config = dict(
    n_layer=11,
    d_model=384,
    n_experts=64,
    experts_per_token=4,
    d_expert=64,
    d_shared_expert=384,
    activation='relu',
    moe_layers=[0, 1, 2, 3, 4, 5, 6, 7, 8, 9, 10],
    router_score='softmax',
    normalize_top_k=False,
    routed_scale=5.22,
    balance_loss=0.00039,
    balance_bias=True,
    init_std_router=0.0218,
    lr_router=0.000637,
    vocab_size=30075,
    norm='layernorm',
    norm_eps=1e-05,
    tie_embeddings=True,
    optimizer='soap_variant',
    lr=0.00303,
    beta1=0.95,
    beta2=0.99,
    grad_clip=2.0,
    batch_tokens=131072,
    seq_len=1024,
    train_tokens=417900000,
    steps=3189,
    dataset='wikipedia_en',
)
Below are experts of layer 5 (counted from 0) of a mixture-of-experts language model. Rows are named router (the router's row for the expert), up (a neuron's input weights, with its number) and show model dimensions 192-383. Each number is 50 + 10 x the weight over its row's rms, rounded and kept within 0 to 99.
Before each expert's rows: a language model's description of what the expert responds to. This comes from a sample of Wikipedia text that the model never trained on.

# expert 50
Article after verb or preposition. Pieces joining a verb ending or preposition with a following article or possessive, such as ed the, renewed his, ing the, after the.
router:51 63 52 51 44 49 42 53 70 47 52 59 56 37 53 71 55 59 30 59 35 66 62 60 44 46 43 62 33 54 47 55 31 61 80 35 68 57 56 49 45 69 44 75 51 54 54 50 41 39 62 52 66 55 52 48 44 50 60 70 60 45 53 42 58 65 38 63 49 52 62 45 37 34 64 49 38 39 33 61 36 50 37 59 38 35 60 58 59 42 51 52 54 45 60 40 59 50 43 48 70 45 57 67 64 58 54 60 51 43 42 74 42 46 71 67 63 41 60 54 54 70 49 50 51 46 59 69 32 67 42 66 64 39 39 53 48 56 59 52 59 54 58 35 43 59 59 50 57 48 42 45 46 66 59 50 50 44 51 51 47 15 52 49 43 32 39 54 67 58 64 61 44 39 48 53 52 38 39 63 56 63 30 63 48 48 46 57 37 44 46 47
up0:64 60 49 43 35 65 46 34 52 54 69 43 51 51 41 52 40 54 75 57 51 47 50 48 61 48 56 41 39 57 34 56 28 47 46 53 56 63 51 43 64 54 41 49 59 71 60 67 55 58 45 54 52 35 64 76 55 43 45 61 50 40 46 41 46 43 40 53 56 75 43 36 55 48 42 44 54 57 65 35 62 41 56 44 36 56 44 53 40 27 61 48 59 58 50 58 45 65 51 57 64 58 55 75 34 66 48 54 37 58 48 37 46 63 40 58 72 40 51 48 47 56 63 47 37 49 36 42 25 58 58 50 58 47 49 57 56 48 47 61 47 60 55 52 30 47 41 53 56 48 45 42 50 54 57 59 71 55 44 48 60 33 51 48 59 57 36 41 39 45 47 49 57 32 47 44 34 48 41 40 41 53 31 41 48 56 52 48 65 60 66 43
up1:50 46 55 38 74 73 49 53 58 59 58 59 46 32 48 36 58 42 39 46 53 46 47 36 56 37 50 53 37 39 40 55 58 53 62 47 43 51 59 38 47 32 65 66 54 47 56 42 58 59 54 40 58 45 49 40 46 64 70 59 66 43 59 51 62 56 24 44 58 36 39 53 39 37 68 46 48 47 60 39 44 75 48 62 43 54 53 52 43 37 49 57 43 44 48 63 47 50 47 42 48 64 35 50 45 26 35 49 53 46 57 57 38 44 56 64 44 19 36 39 44 52 34 69 49 34 49 61 62 54 44 57 50 36 44 40 49 57 41 56 55 53 58 54 38 55 49 59 53 43 39 56 57 60 50 61 32 52 47 64 68 51 43 54 48 45 35 52 40 50 69 31 51 47 55 51 52 44 36 58 53 49 63 43 61 53 37 72 66 47 49 22
up2:37 64 33 67 45 56 54 34 41 40 46 30 56 46 55 61 37 54 43 38 51 66 55 54 50 59 66 55 48 50 59 52 54 77 75 38 61 50 48 45 39 56 58 46 53 45 49 40 57 61 54 38 43 46 59 53 65 43 51 53 53 53 59 55 61 37 47 63 54 54 43 53 66 41 60 55 29 48 60 35 48 43 55 36 62 53 42 43 55 53 44 50 63 41 52 47 43 47 54 56 61 71 57 56 55 75 38 55 58 52 49 54 36 50 45 54 67 47 44 57 57 49 49 48 26 41 47 55 49 49 56 36 55 42 34 56 65 35 55 59 65 54 50 59 40 72 42 40 51 50 37 53 53 32 45 63 50 43 35 49 56 47 72 50 76 66 43 33 39 45 52 44 49 27 40 58 65 47 62 35 55 41 41 59 39 69 56 30 37 50 48 61
up3:60 57 55 52 41 74 69 49 43 44 65 38 58 40 15 55 63 59 48 60 55 61 37 48 67 37 48 55 40 58 31 40 47 55 64 32 42 67 57 57 59 55 54 31 67 53 57 46 52 56 46 55 61 48 64 30 46 43 47 53 40 53 44 44 56 59 39 63 39 53 58 40 44 55 56 49 41 48 35 60 53 39 44 48 51 54 42 47 52 58 31 58 45 58 66 56 40 40 59 58 41 39 49 49 57 37 50 60 41 60 65 68 60 57 54 49 30 65 56 27 49 46 40 39 44 39 51 50 58 55 36 36 68 48 47 56 53 59 50 39 39 59 44 48 51 48 44 61 41 37 55 52 54 36 81 38 52 43 42 45 53 47 46 40 38 49 59 44 68 62 35 49 52 50 48 52 42 40 61 49 61 47 43 62 57 59 39 51 44 54 54 41
up4:41 50 39 45 49 53 45 52 43 51 61 69 48 54 40 46 36 60 57 49 48 49 34 47 45 59 66 55 56 58 57 64 46 47 26 39 40 50 56 51 52 49 53 62 42 45 41 66 39 46 38 35 39 43 55 27 37 43 45 59 58 34 47 48 54 42 33 41 49 50 56 56 44 54 53 57 56 52 80 56 55 48 46 42 41 44 59 45 58 47 44 53 34 51 58 52 44 51 64 57 70 46 45 60 75 72 38 70 47 41 40 40 49 46 70 63 42 47 48 66 35 72 44 38 40 64 35 31 38 57 62 54 47 46 48 44 35 55 59 55 51 73 45 48 58 53 43 51 48 49 51 52 50 38 48 45 37 51 57 47 65 40 50 66 61 58 53 39 62 56 64 60 46 41 52 49 59 29 63 42 43 51 48 55 61 43 66 52 36 62 46 55
up5:57 52 39 33 42 49 62 49 51 37 49 51 50 50 63 48 58 27 39 53 22 51 47 46 45 66 75 44 54 60 50 36 31 59 36 53 32 21 55 56 56 42 43 31 41 40 53 62 47 69 43 44 48 59 50 59 37 61 55 37 53 68 53 70 58 25 56 73 62 51 54 34 63 50 61 66 60 42 48 50 36 40 51 50 42 55 53 50 53 64 43 39 41 52 61 43 27 47 53 32 56 52 50 45 33 47 62 62 52 47 52 62 59 27 47 24 42 61 48 30 38 47 39 73 54 65 42 44 47 59 50 27 46 56 50 49 51 52 52 60 58 39 51 42 49 52 54 47 45 25 50 44 58 41 40 36 46 51 40 70 61 35 41 53 53 62 67 47 49 61 48 32 59 33 34 60 57 51 56 38 54 36 60 48 58 55 32 51 39 57 49 44
up6:47 38 53 48 52 41 45 49 58 52 68 56 70 27 35 60 58 38 39 61 55 51 64 77 41 56 68 48 64 46 33 27 60 55 49 37 29 54 51 38 52 43 55 62 71 51 51 46 46 60 50 41 50 48 41 66 57 49 63 53 52 70 54 55 40 55 53 55 49 58 50 51 54 46 48 50 60 54 55 46 58 43 39 62 66 43 61 64 38 62 43 39 48 57 49 42 49 44 52 49 72 46 51 46 52 51 43 51 55 65 53 53 39 40 43 49 81 49 37 51 59 39 59 50 52 32 49 55 42 53 23 63 45 49 58 41 45 52 64 57 62 57 39 41 69 34 39 37 61 60 39 49 52 41 51 38 35 53 51 42 32 51 39 57 60 32 57 57 57 44 69 37 45 57 49 42 42 48 61 39 29 52 44 40 65 50 56 64 56 42 34 52
up7:47 65 32 35 49 51 58 42 55 60 51 33 58 43 69 60 35 59 28 45 42 47 34 53 43 62 47 61 59 48 46 56 50 44 73 52 67 36 57 46 49 56 59 72 50 50 59 37 46 52 37 55 37 38 43 50 43 48 52 47 58 58 40 45 50 37 64 57 60 57 49 49 41 38 48 28 43 40 57 26 66 38 58 62 44 40 46 55 47 72 47 34 56 42 48 34 68 46 53 45 51 55 40 60 42 35 39 51 56 50 31 51 52 67 60 58 59 45 60 46 48 46 53 53 42 70 49 42 57 67 62 57 41 58 47 42 33 52 43 45 53 32 39 48 51 35 67 49 39 44 60 58 67 52 35 38 63 35 42 49 49 42 45 28 55 49 57 45 42 41 45 56 75 56 46 65 33 48 39 52 52 45 44 55 57 52 50 45 41 49 59 54
up8:51 44 58 20 60 66 46 53 47 43 48 37 47 53 61 69 56 52 61 46 43 46 65 44 41 31 43 63 53 32 54 50 50 50 49 38 44 50 44 42 41 44 62 38 44 59 45 48 58 46 49 56 44 38 54 52 79 67 67 40 56 65 41 57 51 32 53 60 36 50 47 54 53 47 62 29 58 57 46 36 42 39 40 55 63 41 45 73 45 40 60 34 74 41 66 40 50 38 61 47 51 69 59 62 49 45 51 37 54 25 39 53 38 56 52 53 71 42 31 45 51 57 60 49 61 22 58 62 59 54 40 30 67 45 54 61 54 43 37 49 50 63 37 51 41 57 42 53 52 53 54 38 43 46 71 57 45 50 53 61 48 56 67 36 65 41 65 45 50 49 42 41 56 64 46 40 47 53 49 42 56 46 39 67 59 45 44 57 42 47 28 47
up9:38 62 55 53 58 39 63 45 50 37 27 56 43 45 49 42 33 56 68 37 49 54 35 45 59 41 40 64 41 48 63 48 38 49 70 47 72 52 45 38 44 39 34 72 51 46 55 36 41 45 44 47 47 50 71 51 51 56 55 71 61 58 65 60 38 39 54 55 33 44 60 42 56 61 32 51 60 51 52 46 38 47 65 63 22 46 36 64 61 57 54 36 46 65 66 38 66 68 44 58 44 45 68 64 53 47 47 46 58 47 35 44 57 61 44 38 49 65 52 53 52 69 27 50 55 49 50 60 52 54 53 55 54 60 54 55 34 61 37 44 44 57 54 44 62 48 45 41 45 58 27 40 61 44 63 51 60 40 36 62 54 26 49 65 57 54 48 43 55 49 46 62 48 49 42 48 67 58 44 54 65 36 53 45 69 36 48 44 40 50 49 30
up10:49 31 55 38 41 60 45 49 48 48 59 59 48 63 34 45 48 42 48 47 47 49 38 49 43 45 55 62 70 48 42 58 38 45 40 29 51 47 41 56 64 48 54 31 37 38 60 53 43 33 43 53 40 55 54 52 54 48 53 37 64 62 54 60 47 55 62 29 69 45 56 43 60 53 38 36 53 58 51 32 37 46 54 57 39 41 56 53 50 57 61 37 57 34 28 47 43 59 44 52 46 58 48 51 53 43 66 42 74 56 41 52 55 42 46 48 80 52 73 53 57 55 56 61 45 53 47 46 50 50 41 20 58 51 57 57 58 57 45 65 43 71 43 54 43 42 57 29 69 59 38 43 64 46 41 58 63 56 43 45 48 54 55 48 68 48 46 46 44 37 40 49 52 36 42 64 44 53 46 39 26 61 45 65 48 40 31 49 62 61 56 60

# expert 63
Punctuation and closing symbols. Closing braces, brackets, quotes and periods in LaTeX math and quoted speech, like }, ], ", ending a quotation.
router:43 55 57 55 51 44 38 46 47 48 46 48 43 36 48 50 33 51 66 54 39 42 48 37 55 48 49 42 58 42 42 48 61 55 44 48 36 45 24 49 66 71 54 65 37 59 38 40 47 67 50 49 35 47 44 67 34 41 60 55 48 41 60 54 73 50 57 36 58 60 67 42 48 53 44 55 51 43 51 50 51 57 70 62 59 58 36 24 54 66 58 59 42 51 47 51 43 48 45 68 29 51 47 32 50 58 36 71 58 32 64 58 57 51 52 32 38 62 58 63 31 60 48 57 55 68 63 67 65 59 28 50 42 56 39 49 62 48 44 45 47 36 54 52 45 58 54 39 66 71 64 64 39 49 41 47 61 54 56 40 30 66 61 50 64 52 31 52 54 44 56 52 68 49 51 52 48 60 58 54 67 56 51 59 49 46 48 54 55 45 53 59
up5:60 64 60 43 30 74 41 51 45 46 63 32 36 52 60 67 50 61 44 57 52 66 39 42 44 46 48 60 57 74 48 62 19 41 68 34 55 56 55 55 33 51 41 55 56 50 48 56 49 48 58 42 43 47 66 47 42 41 57 56 58 41 37 61 52 49 42 53 58 52 57 61 53 40 42 68 48 48 57 64 43 41 43 55 48 52 34 56 47 53 64 56 50 50 65 69 58 46 64 40 66 34 43 48 45 54 46 54 52 42 44 55 54 59 48 53 57 46 66 53 56 53 36 40 61 48 54 42 58 48 54 52 54 56 69 43 68 45 64 53 45 70 59 46 71 39 59 67 42 62 50 45 43 61 53 48 28 58 48 53 47 47 45 42 56 37 26 57 62 43 50 71 64 45 37 32 64 46 55 36 54 41 36 44 56 45 42 65 47 46 45 66
up6:38 43 36 49 65 55 46 48 82 60 40 46 58 50 57 42 48 56 59 35 35 66 53 51 58 53 32 50 64 60 44 34 75 57 56 48 53 48 43 49 43 67 51 40 41 28 54 50 61 50 55 31 35 44 47 41 64 48 63 60 56 60 46 53 58 61 49 66 68 37 37 53 59 48 33 41 48 48 43 56 42 66 47 58 44 48 48 51 55 33 49 45 52 38 56 37 45 68 54 61 56 54 48 46 44 55 50 49 40 40 42 50 47 46 45 62 68 44 71 43 53 42 68 51 57 72 54 55 64 54 41 27 58 69 48 43 48 42 36 57 43 36 71 53 48 55 48 53 50 53 37 52 43 37 48 63 31 35 51 65 65 44 51 27 50 51 40 58 70 56 49 47 50 72 34 57 59 62 58 53 45 42 59 52 52 34 60 38 51 58 53 44
up7:34 53 43 66 62 61 47 44 51 31 78 38 45 56 53 36 49 43 52 50 30 60 53 53 55 43 50 62 65 53 49 48 65 45 54 42 52 30 49 42 58 60 49 46 54 39 46 32 56 54 38 59 30 31 35 45 40 47 51 32 45 42 54 70 62 33 45 46 50 58 40 56 56 54 43 57 61 50 57 46 59 64 52 55 26 52 54 67 74 63 46 67 50 63 63 65 47 37 57 53 52 60 43 54 26 41 54 47 44 48 64 52 42 43 46 55 46 67 40 31 60 64 47 61 41 65 47 48 64 52 42 34 56 52 46 50 71 65 40 51 50 18 57 60 48 54 51 61 33 49 64 41 48 44 52 55 61 39 57 59 40 53 46 53 49 54 55 49 49 58 45 60 69 65 45 50 66 33 75 37 53 68 44 59 51 45 59 64 53 42 68 36
up8:23 54 45 44 52 59 59 50 51 64 44 45 44 59 61 58 47 53 51 46 58 40 35 44 51 50 44 49 47 36 51 52 50 53 46 65 66 32 61 50 57 35 65 65 61 52 70 42 36 80 57 53 35 37 71 57 61 44 39 65 41 52 36 56 58 49 47 60 51 48 55 57 50 37 43 44 65 52 60 33 46 41 66 56 49 47 36 50 53 54 58 55 45 54 46 32 47 61 44 52 37 62 41 61 45 45 73 53 63 59 54 62 43 62 56 43 39 52 63 46 45 48 54 42 67 43 59 47 54 48 58 54 44 69 39 44 67 48 41 66 59 44 42 53 60 53 43 57 33 64 59 46 39 56 47 42 46 56 41 65 33 31 52 50 37 46 46 47 43 51 55 52 41 42 64 61 39 53 47 37 32 59 48 41 56 50 45 43 49 52 58 40
up9:61 42 44 57 58 59 57 42 50 44 37 44 67 53 45 52 53 52 54 50 45 47 38 44 38 55 53 40 63 41 59 64 51 38 66 53 46 47 45 46 48 49 46 29 42 39 45 49 46 59 42 52 63 42 53 34 53 56 61 38 64 37 67 51 51 52 56 50 47 40 52 53 33 54 54 38 52 41 41 55 49 67 50 55 49 78 51 29 71 41 43 41 41 56 53 37 76 50 60 44 46 46 34 37 36 48 47 57 66 50 38 59 42 38 35 63 32 61 41 61 56 56 37 61 56 53 47 52 39 53 36 58 66 62 41 52 58 44 44 47 57 57 42 62 25 42 49 50 53 59 45 63 38 64 54 54 43 60 48 59 56 33 49 24 40 52 55 67 55 47 36 50 45 46 33 64 38 41 46 68 39 43 47 62 48 30 53 28 48 40 62 26
up10:42 44 53 45 48 52 44 48 54 65 57 50 52 51 50 59 40 36 56 40 44 26 43 45 52 58 44 27 67 51 53 49 72 40 56 43 48 72 46 50 51 60 40 47 46 38 54 48 51 55 43 46 37 58 55 67 59 32 76 50 48 55 48 71 47 30 35 37 58 58 39 57 57 65 48 51 54 53 52 49 37 59 69 42 45 53 60 60 44 45 40 41 34 63 43 62 58 73 48 52 41 47 39 39 46 44 54 40 37 46 45 46 57 37 47 37 66 49 41 67 63 54 41 34 44 40 25 55 45 47 52 46 50 57 81 48 48 54 56 63 57 41 38 51 58 74 67 40 40 59 41 64 45 49 51 51 41 56 42 34 51 64 62 54 49 26 38 51 38 39 56 67 64 46 42 52 45 34 57 50 34 56 47 53 45 28 50 57 57 54 61 60
up11:45 42 40 34 59 56 64 48 37 39 44 56 48 49 54 45 56 52 35 44 54 42 51 60 54 52 40 36 48 51 61 67 51 64 46 60 48 43 46 44 17 34 52 48 51 58 42 44 50 42 43 52 36 43 57 53 53 65 65 50 55 41 45 39 63 48 47 42 59 52 53 32 64 31 48 64 52 61 61 50 53 35 48 74 46 52 44 50 39 66 44 45 58 42 58 57 35 57 47 37 28 48 53 34 44 58 39 43 69 31 41 48 63 56 22 48 61 49 46 26 58 60 68 51 50 33 51 33 61 50 59 61 73 57 48 42 41 29 39 44 70 44 46 51 58 55 49 42 51 35 42 32 59 53 63 38 52 67 51 47 39 61 49 47 56 70 47 45 48 44 35 52 48 43 52 58 53 67 48 59 38 45 44 39 43 54 44 51 30 61 54 23
up12:53 44 45 45 39 42 37 62 44 55 37 58 41 46 54 71 31 46 28 52 33 68 61 54 50 50 57 66 57 61 52 65 46 38 58 45 41 53 62 53 57 58 40 47 50 40 56 44 46 50 44 53 46 51 41 57 51 54 40 47 41 54 46 63 54 62 52 43 31 35 39 53 39 65 49 40 37 53 54 65 43 69 55 70 51 52 29 61 63 46 57 45 55 49 28 57 40 33 44 56 54 58 55 57 57 51 58 56 51 50 52 45 38 45 59 56 55 28 54 57 52 48 65 49 41 53 57 46 37 59 69 50 33 47 44 35 46 43 42 61 28 58 57 42 50 55 59 49 48 67 66 49 35 55 36 42 40 57 56 32 65 55 62 79 60 30 55 45 46 28 79 54 57 49 58 30 61 56 63 64 50 43 47 38 47 62 53 49 41 42 39 54
up13:48 46 47 67 63 48 53 44 55 65 34 80 35 62 65 63 46 57 45 60 50 53 52 66 50 44 51 53 65 37 45 55 47 47 45 37 43 37 53 51 28 41 56 46 53 38 66 45 46 43 68 68 68 53 50 54 39 48 44 30 47 48 53 43 53 58 42 47 46 41 47 42 43 34 50 63 63 57 73 60 37 58 51 66 47 55 63 48 53 51 52 46 47 47 51 46 55 35 35 35 35 61 49 41 53 58 52 42 69 43 71 47 30 39 65 45 56 57 42 51 55 61 33 66 51 50 38 49 58 37 49 55 66 49 51 48 60 48 46 53 54 45 38 48 55 67 69 49 45 48 44 43 28 64 69 44 51 45 46 71 73 49 45 58 45 53 52 50 34 52 32 53 44 49 59 53 43 44 66 57 40 38 28 42 34 38 71 43 57 58 61 53
up14:49 42 43 47 54 51 61 58 59 48 49 60 47 59 56 44 62 58 54 47 41 44 45 53 62 40 37 55 54 53 78 48 57 67 51 44 63 48 51 31 60 60 38 38 47 44 68 51 51 47 53 50 53 32 61 38 52 31 57 64 56 56 61 43 56 36 40 37 35 52 51 61 56 41 42 33 40 43 27 66 45 44 52 57 53 50 34 53 51 37 59 50 42 44 39 34 58 56 53 51 58 32 60 29 39 56 55 42 39 51 28 70 54 54 42 36 62 57 30 60 61 47 46 61 55 54 55 51 73 58 41 55 54 56 45 50 48 51 35 34 44 57 61 51 50 54 57 52 53 53 44 49 54 40 58 39 42 60 32 60 64 36 39 62 52 49 45 49 40 47 58 49 61 40 63 54 50 44 64 58 59 25 41 42 51 49 52 31 64 64 69 62
up15:65 54 39 74 52 63 50 63 61 46 50 65 51 44 46 39 35 39 56 53 54 55 49 47 64 59 38 50 51 52 48 52 46 42 50 58 49 68 50 45 49 32 56 46 44 30 42 68 25 59 70 60 38 56 44 63 38 64 48 53 35 43 49 54 57 43 62 52 56 37 59 62 43 46 70 54 40 57 62 37 41 58 54 54 50 53 59 59 37 62 44 59 40 55 33 61 45 65 39 60 37 28 38 31 57 55 42 64 34 44 45 64 47 55 56 50 55 65 37 50 61 59 54 25 59 67 60 49 65 49 52 50 44 49 36 27 63 47 50 49 41 40 52 43 42 50 52 45 55 54 57 66 43 41 45 56 50 46 52 51 57 41 55 55 53 42 64 52 56 66 48 72 57 40 53 51 61 41 54 38 64 41 46 53 17 43 36 38 47 44 43 56

# expert 57
Biographical prepositions. Prepositions of origin, place and membership in biographies, like from Georgia Tech, member of the, in, province of.
router:65 54 53 49 30 58 54 66 63 44 56 44 49 38 52 62 57 64 39 55 36 56 67 56 54 55 56 52 52 36 56 43 52 47 64 41 52 50 65 56 47 63 48 60 62 56 38 25 36 61 67 49 63 37 33 52 34 45 48 57 57 61 34 44 59 57 35 60 47 45 65 45 45 47 53 62 36 38 36 64 42 45 21 46 70 29 47 43 50 57 59 44 45 59 51 50 51 33 57 55 60 50 54 63 50 54 39 44 55 44 61 62 69 39 56 60 61 57 57 54 58 42 59 49 46 51 51 55 62 53 40 34 47 62 32 49 61 41 44 42 57 44 35 38 31 52 42 47 48 45 54 43 57 47 57 47 44 48 54 47 29 38 57 36 52 57 56 46 45 36 41 46 39 53 43 52 43 50 55 71 62 58 26 48 37 50 49 67 49 46 39 59
up0:69 52 49 53 52 56 48 44 43 55 57 61 44 52 47 46 57 51 36 47 41 45 45 54 52 40 54 48 57 58 77 67 57 70 49 79 53 31 54 46 49 39 69 40 56 54 63 23 57 53 53 45 46 50 39 51 56 50 52 47 47 41 32 58 51 42 60 39 53 46 63 56 68 39 44 58 43 54 47 35 64 51 58 51 55 61 33 55 44 50 53 32 36 47 36 41 65 41 46 37 61 50 38 75 54 41 51 35 70 31 57 55 35 51 50 67 54 36 57 56 30 46 54 36 48 57 34 39 46 41 43 47 51 62 71 49 50 50 48 55 50 55 49 56 47 52 46 57 53 67 53 48 51 44 61 71 49 41 47 56 44 59 57 40 64 35 50 42 48 69 38 33 38 56 61 54 52 61 64 46 50 38 49 52 39 50 53 28 54 45 40 51
up1:68 39 35 63 51 65 58 62 80 48 60 42 51 70 51 49 55 43 46 74 37 63 59 39 61 24 47 31 36 54 45 61 54 47 53 45 46 48 72 57 60 39 58 34 60 46 48 50 35 47 41 32 42 51 56 47 47 63 52 61 40 43 35 47 62 62 64 62 64 58 46 40 64 46 46 43 46 45 39 51 51 35 55 56 64 44 40 63 74 61 49 59 50 40 26 62 55 50 66 49 71 52 42 46 52 40 56 61 39 33 61 60 60 50 57 51 39 39 33 46 64 43 44 57 43 65 38 48 36 35 48 39 42 49 46 57 36 36 50 55 37 48 59 46 36 42 75 57 54 34 55 43 50 47 44 58 53 22 46 55 57 44 50 40 57 57 38 37 72 54 64 54 44 42 42 44 37 35 45 30 47 46 44 45 49 57 62 53 46 52 44 33
up2:54 49 44 42 67 44 69 46 54 44 45 38 58 42 59 54 46 52 57 28 40 34 35 48 52 59 44 51 48 63 62 37 46 50 45 47 47 47 63 61 60 44 58 64 53 72 50 55 38 53 52 58 40 50 39 80 45 45 35 77 48 46 50 37 40 44 45 62 29 55 38 58 64 43 58 45 53 40 59 47 45 34 41 55 44 51 46 47 44 41 54 35 45 62 57 61 46 48 53 52 40 45 42 45 38 57 47 54 53 53 42 56 38 48 57 57 37 47 54 34 37 59 58 48 49 57 36 57 55 49 52 62 50 38 38 64 59 51 44 60 55 36 48 25 43 55 35 64 58 46 37 55 52 30 68 35 47 48 43 45 55 52 29 42 47 47 56 68 41 53 73 41 46 50 58 60 41 53 42 51 59 52 45 49 51 71 48 40 58 27 47 51
up3:37 43 67 61 55 45 61 49 50 49 50 54 50 40 52 71 31 59 39 59 66 59 49 45 60 61 40 44 39 54 37 50 47 69 53 41 58 55 49 45 39 45 50 58 48 59 57 32 45 52 52 21 56 62 44 44 55 61 47 61 45 52 42 42 51 34 52 47 49 66 53 56 44 58 79 58 30 59 55 35 42 45 55 54 53 36 34 50 45 47 50 52 41 44 29 55 48 43 47 61 66 51 32 37 51 47 35 57 52 34 53 56 64 45 52 56 53 58 60 36 53 48 60 75 54 45 39 51 55 68 47 72 51 60 42 54 59 37 50 48 47 56 51 46 49 47 57 61 61 55 67 75 46 42 55 52 62 60 45 52 54 57 27 59 47 36 53 42 62 32 45 54 47 53 57 49 44 65 30 51 39 46 49 49 53 50 42 47 44 68 57 35
up4:31 46 51 60 55 44 55 51 49 41 49 45 41 36 52 46 34 60 50 17 39 39 49 63 38 45 38 43 68 61 48 39 60 42 39 49 52 42 65 52 56 42 60 41 56 51 52 51 51 55 56 58 62 35 29 39 40 38 51 58 54 46 38 54 65 40 47 61 61 42 42 55 65 58 45 47 76 44 44 61 45 55 58 43 58 48 34 59 55 39 32 63 56 57 36 54 49 40 51 57 51 67 64 55 31 38 48 45 55 50 36 70 74 44 56 35 49 50 52 44 50 59 77 36 33 55 41 46 56 53 46 47 50 50 50 36 58 65 49 53 47 47 46 29 64 45 51 43 56 46 36 69 72 65 48 50 58 49 39 43 65 43 51 29 44 57 46 44 38 54 36 33 48 67 47 35 52 53 51 28 52 45 54 61 40 63 45 42 44 43 44 45
up5:64 59 50 42 55 40 67 52 51 71 58 32 57 53 53 57 47 38 27 37 50 51 45 21 39 55 53 55 59 53 50 43 47 37 60 62 66 30 41 37 47 64 32 41 49 37 43 49 42 55 45 30 65 47 49 50 43 57 45 65 45 79 50 53 69 53 45 34 41 60 59 42 59 55 44 44 50 57 58 56 45 54 62 41 64 38 44 55 46 55 58 34 55 49 54 48 30 70 74 44 59 58 53 53 28 49 55 42 56 55 53 56 40 57 59 48 45 48 50 70 58 43 43 41 46 46 45 54 61 50 55 67 34 53 31 45 41 59 58 49 54 49 58 52 37 36 43 31 43 40 46 56 45 39 68 42 55 41 58 45 64 59 58 53 59 71 42 46 52 25 33 46 63 41 45 57 39 45 28 38 46 55 60 42 57 33 56 57 49 56 50 42
up6:34 66 46 40 43 49 61 45 48 60 43 52 69 47 52 68 20 53 46 58 59 42 39 54 54 44 46 34 49 43 53 55 43 56 48 46 55 34 64 49 48 47 47 50 62 58 63 47 61 25 62 52 45 28 34 39 56 63 48 64 55 43 50 70 57 30 67 59 42 54 43 48 62 42 68 53 56 32 64 46 69 64 46 55 48 49 67 55 60 48 57 26 58 44 44 42 53 33 34 59 51 65 43 54 55 39 63 49 36 38 56 36 39 54 45 55 52 26 44 56 38 47 61 33 48 44 45 39 54 64 55 41 57 42 53 36 49 52 39 50 44 52 42 50 48 43 63 45 55 55 54 35 54 67 62 54 54 59 53 26 58 59 54 60 42 62 50 49 52 69 56 51 56 64 56 23 38 42 56 42 44 57 58 56 44 36 58 75 44 47 58 67
up7:41 41 47 37 39 39 51 71 32 31 48 63 47 48 33 58 49 53 33 45 44 50 52 56 51 70 45 53 48 63 50 54 68 53 74 42 52 29 57 30 43 49 44 54 56 50 53 65 40 57 35 51 68 53 49 44 48 66 45 48 48 57 74 57 37 39 48 53 57 51 47 67 52 59 49 53 54 57 59 59 47 62 56 48 45 54 55 51 74 39 54 44 42 73 42 63 42 46 43 19 48 41 42 25 45 42 62 51 41 52 56 49 64 39 58 76 36 49 57 49 46 55 34 39 44 41 42 27 50 72 67 51 49 56 57 38 49 44 39 52 47 61 57 40 56 43 64 53 63 49 50 62 41 43 47 41 44 63 48 63 56 52 63 28 41 49 35 40 42 46 41 61 42 51 37 41 23 46 53 60 62 64 45 46 56 62 42 47 47 63 44 55
up8:52 62 39 45 45 50 56 35 79 46 42 52 48 53 39 60 55 59 51 56 43 40 48 49 50 47 60 65 68 49 53 49 52 53 66 70 58 52 40 48 45 50 49 54 40 55 51 41 44 40 66 47 55 39 46 65 56 47 33 59 44 79 58 37 45 41 63 49 75 37 43 40 51 54 61 40 27 55 61 54 28 36 53 58 66 62 54 47 65 55 52 33 50 50 48 60 44 54 56 48 62 52 47 56 52 60 38 57 39 39 62 53 55 47 31 46 64 60 58 63 36 54 36 46 42 53 38 30 43 49 63 34 45 43 58 63 57 32 44 40 51 55 56 66 37 45 59 62 45 71 58 40 43 38 51 44 59 50 45 59 45 47 37 46 51 61 42 59 56 66 43 68 56 47 48 49 37 50 32 48 56 50 65 55 33 44 47 34 58 29 64 44
up9:39 46 49 47 51 33 67 45 48 48 53 61 34 52 56 51 43 33 56 50 57 62 63 50 49 48 53 81 54 44 48 49 42 75 59 48 46 46 60 47 32 55 58 55 46 53 63 37 57 52 35 34 66 59 56 30 64 49 50 38 34 42 51 38 60 48 36 39 62 56 48 48 52 61 52 87 48 62 41 51 58 56 60 36 40 53 38 41 40 47 59 61 62 57 49 51 47 35 61 48 59 39 24 49 38 42 43 26 61 56 51 52 50 50 48 51 46 35 36 55 49 55 44 56 52 42 47 44 40 50 64 36 59 29 55 41 51 34 45 31 48 41 60 43 47 66 55 33 63 63 54 46 50 57 53 49 51 51 49 47 65 40 52 54 68 43 39 53 41 59 37 59 44 50 49 56 45 59 49 33 41 56 46 41 50 50 62 46 45 42 46 52
up10:52 66 36 43 52 52 50 69 54 33 58 47 49 63 60 59 54 29 61 43 34 38 63 57 39 58 53 49 62 48 33 45 57 49 74 46 66 53 43 57 52 64 53 58 50 60 42 49 70 57 68 36 34 47 53 47 54 45 47 60 58 58 45 52 57 56 39 53 47 52 53 71 59 52 65 41 52 55 38 50 71 47 62 56 58 62 69 55 43 57 54 46 63 47 57 48 53 53 47 42 44 51 58 55 38 69 43 69 46 63 35 54 43 37 45 42 53 51 67 42 55 39 52 65 45 30 47 45 58 70 50 48 60 36 47 42 56 55 43 68 52 51 32 39 63 36 38 57 71 47 60 40 36 30 51 28 54 46 41 40 54 52 45 51 60 48 67 58 43 71 69 47 56 42 48 47 38 43 70 37 42 62 36 37 49 48 48 70 43 42 56 38